Experts of a small language model.
Size: 8 layers, 35.5M parameters.
Training: a variant of Adam for the experts, 792M tokens, 16509 steps.
Below are experts of layer 2 (counted from 0) of a mixture-of-experts language model. Rows are named router (the router's row for the expert), gate (a neuron's input weights, with its number), up (a neuron's input weights, with its number) and show model dimensions 0-127. Each number is 128 + 32 x the weight over its row's rms, rounded and kept within 0 to 255. Numbers have three digits each.
Before each expert's rows: a language model's description of what the expert responds to. This comes from a sample of Wikipedia text that the model never trained on.

# expert 25
It responds to: Commas and spaces
router:164062133106110061110097121179113074165092155128087157099145122153186167131102118162142098186109164145139059111147131124123182150194131083152145113155102106170139097090079101168148135086133116154076125156095079101158137118100175064113147170121147174149139090126145179085193176095135134067126153098101100141185097101161121150138119131116120174154143140172126110171142081100085197081079
gate0:112099126149127115117093064132186155132141145107121184077139121128130090131106112151131107137144124090066093208118149150122146108216174099131134147068106110093101100204091154130118172114116072100120143112174145101175152140090136117137073120146138109135181130160093101158152180129183081159095177132124173137150100104073089128120145088170102112127093090116077080120085160122173141170140
up0:127106122131107091165108126102128097158059174073133108129164126130095117223169143142156113086144118140146144159067137128094137115093161121051151111162158087074115157114167166059172103129110136117138145148113129130073099133095113184158177102134112120121107119134110126102081206120138127128136071097155157117091162123176163109093167194127171086093154198157126156121075094198118132132132
gate1:142126169146103159105131156132071149183158127164130060158091176135118080142039193125140108158178114126176136117153166118210115156122177129167078147117097135099170153168150169088154134163136086122123129157102127073018099094115108127123152155119128111133153108132105153168113118170150116127081133101145106081106111122105127052144143135155139127172127148125212151098137126166128132097214
up1:092138139094137158132116155149115157158116190111114149143147110129129110137149156160091140116171095106147133150185187095167108064100098085167128148102049092126173098186106143173123097119137101161126196170099167077144114192068129139078159148099138090104106027127118112128147083082169154134143144111094132126140135100158204119119172090134088090147152085118132093155149121104160168149169
gate2:124113128150078115125105129118084124138139093139095081177138113116140107169091164135119219091189123132150135165132152122123133115107155106118161134095137089062089114100122140168125093107119153109159121147081142127121092096119110152166103100134137104102162146061120108208154122168111107141210092076120115068114108144072138123163130202196141144152144144118202142127082111136154118153104
up2:120103162122068126116113160154058103176075109143118123120111121095147144112029127114171137129123123139122105170169121154120162100085104145146156068141180131196091150088123117157101139076149146114155123182072132133081090153085093125112049168096123126123148129074150137090072105151089151165193119107122140106107142122106130100151079114190098159163141155187246134145129087174055158136105
gate3:111125130124168147113058112108070153157161101136095107104078111131096086118048097096141146086147129157174120113116182116151114097138098071074121103134133132142061152130090129116092121061181127102151162104124168126154117146153103153117114146101139140107093154155090126129158109151112128140111144156084136134131098094142061070106117078134113206141105150147227103147098181120197136139105
up3:131160115117171137087097062126144118105171112135146090126116094107129044072173093142126116147140113117073140112193167135116171104149135167103076131170160121114112108112100104108131177142131124136114156187139131171120193154158134155183168132132154093170144152087098112135091081096109135115077174231124132142143124124205146150082098109137137168106069112130136123101160067071113133085107
gate4:040162139124141156116165146122092145157126156172097134137081153106125109098082174105086120137110110141164119149134126099071098087128109137099135164159102140128171138131100137130130104099136118139126134130070185119112115155133105105109196135176120112154138131064091117152126065151163189127043125130154128176131155179161059128162155154103115215080139089091160075129109162103119143139153
up4:152159134132133130134101080155110111115117133109126110225112103099134081025173115121144141120171151158149135046097097116173125140135134042144101126075092084098122119138130117169145187109171035173121149161128116178130100080158120134201141133147145133118097089127092155094141107117142156139128080185110134121151111131154071076155122222129163201108112153095124067137138128147173110099138
gate5:188115074149120163112135162131121123108159064148092117181145139153104093100170132129111143184042138149158138153144079097148147155176095191146179163104196116147132086118142156158154175115099114120115174155083151193109107187119127092198125104142146153155140126099095111143137126146175196122127099126122136059100110157216121144097153151068126191110059095135210155121087131107143126158116
up5:106068147153168132054159162124134144103137077145175051092078174128127192143133067099141134131195147090149104112142180139140140127128106124184094125137081130155094163112131107090127114136118166147131145174142129097089116115142154137077132163111122146123100091145143164154157097099157124135090140100139097171130143107127080091158147109126125117157255128092141143134171161142150154140103
gate6:149131106129079118087122147113162129110174043119086151088160139135120123146136096128139124140151114081115101141155093122093142159123162158150152126164149089167130152100149163150119175142117082161123139125176125133235151120076099133189143133141098103137160142061131138092172138159103105132127070101153174073135094131169176067074149113099108160156076056202145187128064104152104102120138
up6:137100128081143123102098087139155114061137096122090094145119096128116117125135154119073162108143123084079144134180101123123147217098173090148142165058148133125089194139165147155103205155100107156126099086141109073111122088124129118172099143157095102167136109075116129082156097100103150163121129179114124150155126139109202132084128170088112141164098115163137076106074111109101098112141
gate7:081080081134142121129128140121112150078016119160172133099046097123066164149095087154132142137105131063174131096130068122080070069126094173156150135147152133123110161111145119197143099142129073068126147127140102125147128123169147107123142148132097125143091146105121129133072084199094167159134085125098069168176142147124031074133164162139141172113171138134175095123091138144129138106083
up7:150140135124112114128107102126145150168156062178136129116162143121167127158114127093095124101140140114145105114182127182066156143117179178125102102090061155116069151164106108151139164138151174113161126169146148098110125127081138127091097093115119128105144105169071121136186103155113134111090121083180123120109121123083162128208136100038125102110151133107044093130098151112049125187137

# expert 5
It responds to: Sentence-final punctuation
router:107167144122122146082105189125158141135100060178142119174088121140131128133093126112117148027104122129111130167126180164116142131060114134107147127163172130095119094091137142105098193128100140095181108166118108107114128120082075120129130145100168123062129136087198138174109112096123093100157149092093126129113121116172099152049161112148128138078125130128148141152127131159155135126098
gate1:215123115154101158144127120126164102102076106156181093108138156102125121076210092120064136150110095180105197088130137108157085150088102126083117140166122130082047105104100141169167172142080115127143168086073178113104090115178120099217141124152142133134169136117124138085136130157113084104147155144160135046100131144162093166140143092158070199138153058111159103107143126093201093113064
up1:108182191122152161107141079119109197114103118109115147143125102142123067101076133109120179118095150158107152151144128170184134167145109127138120084085161125171081033111162102109107195105128073132167106127153090134128157147123098141150119111148144121136109143161156114166104063116144173130159135139152073099122095127111121118092153130150061168146188141102129158137082134149079106089128
gate2:156089123158095151119131156129134112081092120142109169108129129109149027121075169114112198166146085126160120093136170198145126106128129150119141132115145150089151151083109125123174123080095082154125157109215111093151044138110143140168135065090115093144164133073113111146136102166109118113028087127142122095127081165072133121109113081119110080126100181091128118112171193157153137139195
up2:170138125133134109093135179172106100161053183136140196153039099134145102127138179123131147087137114163171091062124144153114130139120138162157140117104126125149164230109113094070111141139112074183143114086197117116071087087156109139162137121134123123106110109176138152127095095112184134092077069105102126083130103117127094136133144120103197108136165178136132180147199176161127180114157
gate3:182063146173189148118031154121206109065129116123158087107133142094115098077186115199175151138184161167139147141161121073183106137164105145094103139117113160182116184174177174105154156160128094106109170121164153148109117100140091137160098048155142134154113132144121104165117111135134125145151106133164182091142117120100133140154174114096121114137123120126145138147138160119063090121114
up3:109095130136121121104044168158151124150166119109170093146152086123146095130117205171184089114154152116110121165162140124164150151129075118120158125119148107196121119095138126183118100074072144111137122163122094134136166103084107118099138117126123204124100176046168122153097134184068107145129137194161179128110143119121141100123119025160044102127104133159113152119120164093152115035103
gate4:174100116109179140146145143099149059160118191047132088093145106165151167172169088157119170105211124143169210131161142126164096109144121136110109163147131139167124125114114218154151131130074109083128189117074142118128110159135125151182117099149124117166159103133132113126111134121100172132095127119140146116122172166155176100157124065178086103116160113168172123094168135032141157152162
up4:100165116138127138112115102128143082139120084126132109131107143072149150135117082197226162151151120149127100136094111130129126093152147066156140107109133113080080128140190163044149104107120147073139159117136143076127079084176147108158116129150116141167109121130114145069153106141107096164131148172153148232146101080122137127092154159098080159141138187130126179136075046164141139107097
gate5:180111131123137192089111170149141102168080150141090103166155133068139136094078166092111199093096111135085097146103148184136116113114077144151154154100167099140183090138132090114103099119063099122155111080121099067136137144185118099086138152133124064103147091174162143124114096095164108122108182154140133123120077179214115084071129122107127111140130139134152112101103141177085147106155
up5:161116165123192155155088133152130173149060112154120107135114151104117187114101154173130148177118123111156153120074134143127108131066104135187145158118151191024149110145094157075145092125095156143128125050104118154133107091157144126137129132104111152132131112131133100170104103125086149137077099072179125077158085139127137053049124140071133099088067179114187111112120120171175118118136
gate6:189132124122107112134114156102155087104161116085106054116085132124139159089158089099145161084140129106199149136165149054172157122108186111111099166139122137186140035109112155095150190169151119143177146089101207151123093153155108174173121141109119103137143130155139129146125087138121113127085065141143147130119144120107170130161089096128136194114149106154176141146159062028047125104139
up6:104108128115212129113160102147103132232124174099136157149153135152122091127104175114040128118096150119134158106189072159088141168125077107163110104110132136194126166125071093110108138193148167125148140121132170098151112115141107121127092154184112134164120116155136138124140081174145165082162137151098087150147112076170097112205117175050178095181100161119111115116144191103164116166119
gate7:143130110147139161120157190121183138131088138131153128081140118170147166152137074164085101119129122077186185087154150124112164125229127118140133147133110088135122090101155120122139129133143143089147158101075188179136049150143092161154135139129117087163130153121152104089128121067133157116071125148112125109130155149153125105101073143197152197120149125124149087106179060117107165108122
up7:114150122165167128106119144123122156120036072134114107113105118151142122114103073169090145152097119035134090087168115166111170119199131137187142113135155102166132160117138084051118073175128148098146085100117141155114131098146117141157091137180134069136045244149147126117107113158153153130064086135126165111129157125155084142096132165144196147100137118146140104123137092141118113087192
gate8:096097135159129136171129086084192132178144162089156171125164194129099150185144096159135114147107105123112134131136129108092159156100112096121103137107094157095162112187056168101143123095096131157148156130124156115163121127148119121069182126151121097105091097191129086093173179113166129204115160187174145145123158145115091193115146150115049062133107091059118117127144106115129135121145
up8:180165112168200115159158150124123133178184105122180146075117134156142172113126152103152125121055129089115137098073144135096156116140129151154174169144110125143081140097128130105115185208162088169140150084154129088103090096104140131167123089088106108106144108105136109137135145079123139158100167132138187121085073159109186085115117088111121132146133090088109160115098070130169187159161

# expert 26
It responds to: Second letters of words
router:114183172098094120129137100168135163081095099149135124161120165044143071068153160170071145135143094176106125129112147150160120173185158115163114114037113126170106124089102129063176158127103153159110094085080081116190158089100176155109135121213112054173148162128074110140143085089196140138163090129138104133165158121062152147105119186154077092133184135091120054227147113123091111125133
gate1:158160093070129132129024105106147105149088151126164111120153106156143153213112094134059115131172161124141147089139109180112171065169132087106094161142151152114073138120098144106106170131075172109110136173167083098097028119155152119152136138095063184072130157145156098106105128129136156104127133105160134132102080132106146122097106063126165218136132129123116110114123162130116193161111
up1:128137170093083094135124106016106093085123079118203158182078139120109096182081105103127115154170116176106111140139103135137111135162178094048077090063107115078134176115155219159111106142101121126125149132176126128106085158097103133115124179170057068153142184121136118091180164120070117116143126089147093146126172150158147184090097150108162122167099138169149130133133109127111160069205
gate2:113137090121133115147162100188124159196099168179155173132083082177134144192145082094111100067092079150090184091119139090093118068139107168094070084156079109129087172141123148202177163160130087168199128083111138075146135136150085124125169165071062132141098150089096086127144068146107174054107146142114121144145156149113102159122108118099125125158117062056109147079118189165119106090108
up2:164101096078140109174147155100117133114106106189064071056118130070145144153089108126164145166160178091199130094137131135131167108084091102203116162166185169151173086136150153145120119142181142148099134113165132156106171126122142166108098129107054127108155089125126139129192146136105157123100167110114114162154150093114119155145139138132157089071191089126155071126178075106116138122102
gate3:129135104154128139143046183150182179140107151196146141127084138113142192047087143153157163100132167143109140109158177090116110102085078121143195138117127158131099075125177081103095092091127118092192102170153128122119099101156144092185073153100136188060118068129107127162185113142124137145110100222135073133154084143106176090099132109129127101082136134091164098146092137116120152105151
up3:137140103138164139129100142151130189102113162097160104125129155169080099117113206145085154179181235124120154077163079077153087092153090093120147130121114134154114167098146101137115115093173172107086148100117145149091075140186107122164141136102107127194166119080098150060163084177141156108152178149123126126192148157080093068125169155092152105082143129165155125142108166147125134119148
gate4:052091167093183083155076124160125193110138106120126159154138121076058075117182165106094132086138153113161150117172120093088146179110158108129093043131137140156123137147091185139122115135134095140122065140131197113124116196121122147081143095133128134129122192146127196135182177112153148086127099108158204149123155102111153172126103078067106093130101103117137069143128156062092122159101
up4:190166138117109131161152172062099121127137095136180108144105140109166111112143066118106102138105172118162139191103142142094121170138154096178141167115148158128124185123110114091218105090219106177081115111133107110194182113086150133169125067131085161116097147139120116129104108099171130127130107116139091069088122117095142076119195158173126219182118167122121112118156111159103134064117
gate5:137121140097126139086114139189122148146124163110079073134144129135142081136113113106112124117063110089163176183113177129146148120071175177177097118130113146126109115101139088133148136099131104141135163127182146076172075131125123168136119106111084133136106126138126117152157110108117215164122167151070105142097164182092127172169086112166135180101134113188117102086130125144156175131139
up5:072145150103118120088060124171064138087127167158135140162111161152159072153115124145113145124061114193114160127068115123096102183157107196132125095122150116147171085126150121119123162115137078080127143134109068091181051142112107110122108177137105112176101056198118157113159110127132140091158164163090151111101162182115111093117125170164176161154110139189097164138159093150186129171124
gate6:195110114106105123171090160074112092145077107156091147092081119188136115106152111104152164050138154098088120171152136138126092059138129088114165126109102152056083088162144139111116165141158179093109179154098092130139072154059099090090165114136120164168071158146119079152055106149138134126125114219117112138097146111083120149123109113195089144112106132183131132150132102148123162115114
up6:123165131067110116108153142176124147141099156190117121075111134084068167136145145091133093179142155103144107142090190110121177124108160156088126118202081103148213172056132163100172135103122096136166146104092106070110141158148091064092103131102155138124131099080172117154190136139115113145120169151192184114130097134141125130151127130116163084091141118104118117122132131144167037213185
gate7:187138063085130214104115088111081139134141038220155157078173126167096135178132156114117072113137114163130164061120120132098121129147116121116154058129140138135150134149152154191150149104099168173144169153124142109132114130129137094149171158140111077124146132109146170090077152099177153136150138080164129155150112130111115138134168139181115113099097111126140090142124148063108145110085
up7:129121170112133121079138085120108087145119114076117075155129116122125088088150194063142093106102113154122173133072162094106189118115136094112145114124139153176093126122148155151179092125188167116162145157143140078128112150130077151126150127128089170129057151127088091141155166163095138077131131142040168132139113158070162110165156143106092126154105122142090158129077136139152098130101
gate8:090116105090135157118105152137120046076101148118147110109112140148199066166149101065147140081143122130179091126095117082147107148159114168094107124123116118083144124144086163080095158078146085162135080098163114116190109155129107187128157179175168133173112152156157076081150160177114141156085191106103116101140106133148149167142117171130095113150124144217104115093114092107073156124137
up8:121117114094157153074108177147124145141070087131147163146151130131147156116184119150141112104113115123181153202104134083144091081149078141158134132172113132063139108119172054107119145121135149155090080133054115081170134074140158152041142155148149062096112151173151068178158140177130153171045151143098121132123143136142127125087175133112107164196112103216151155125101159157070127104205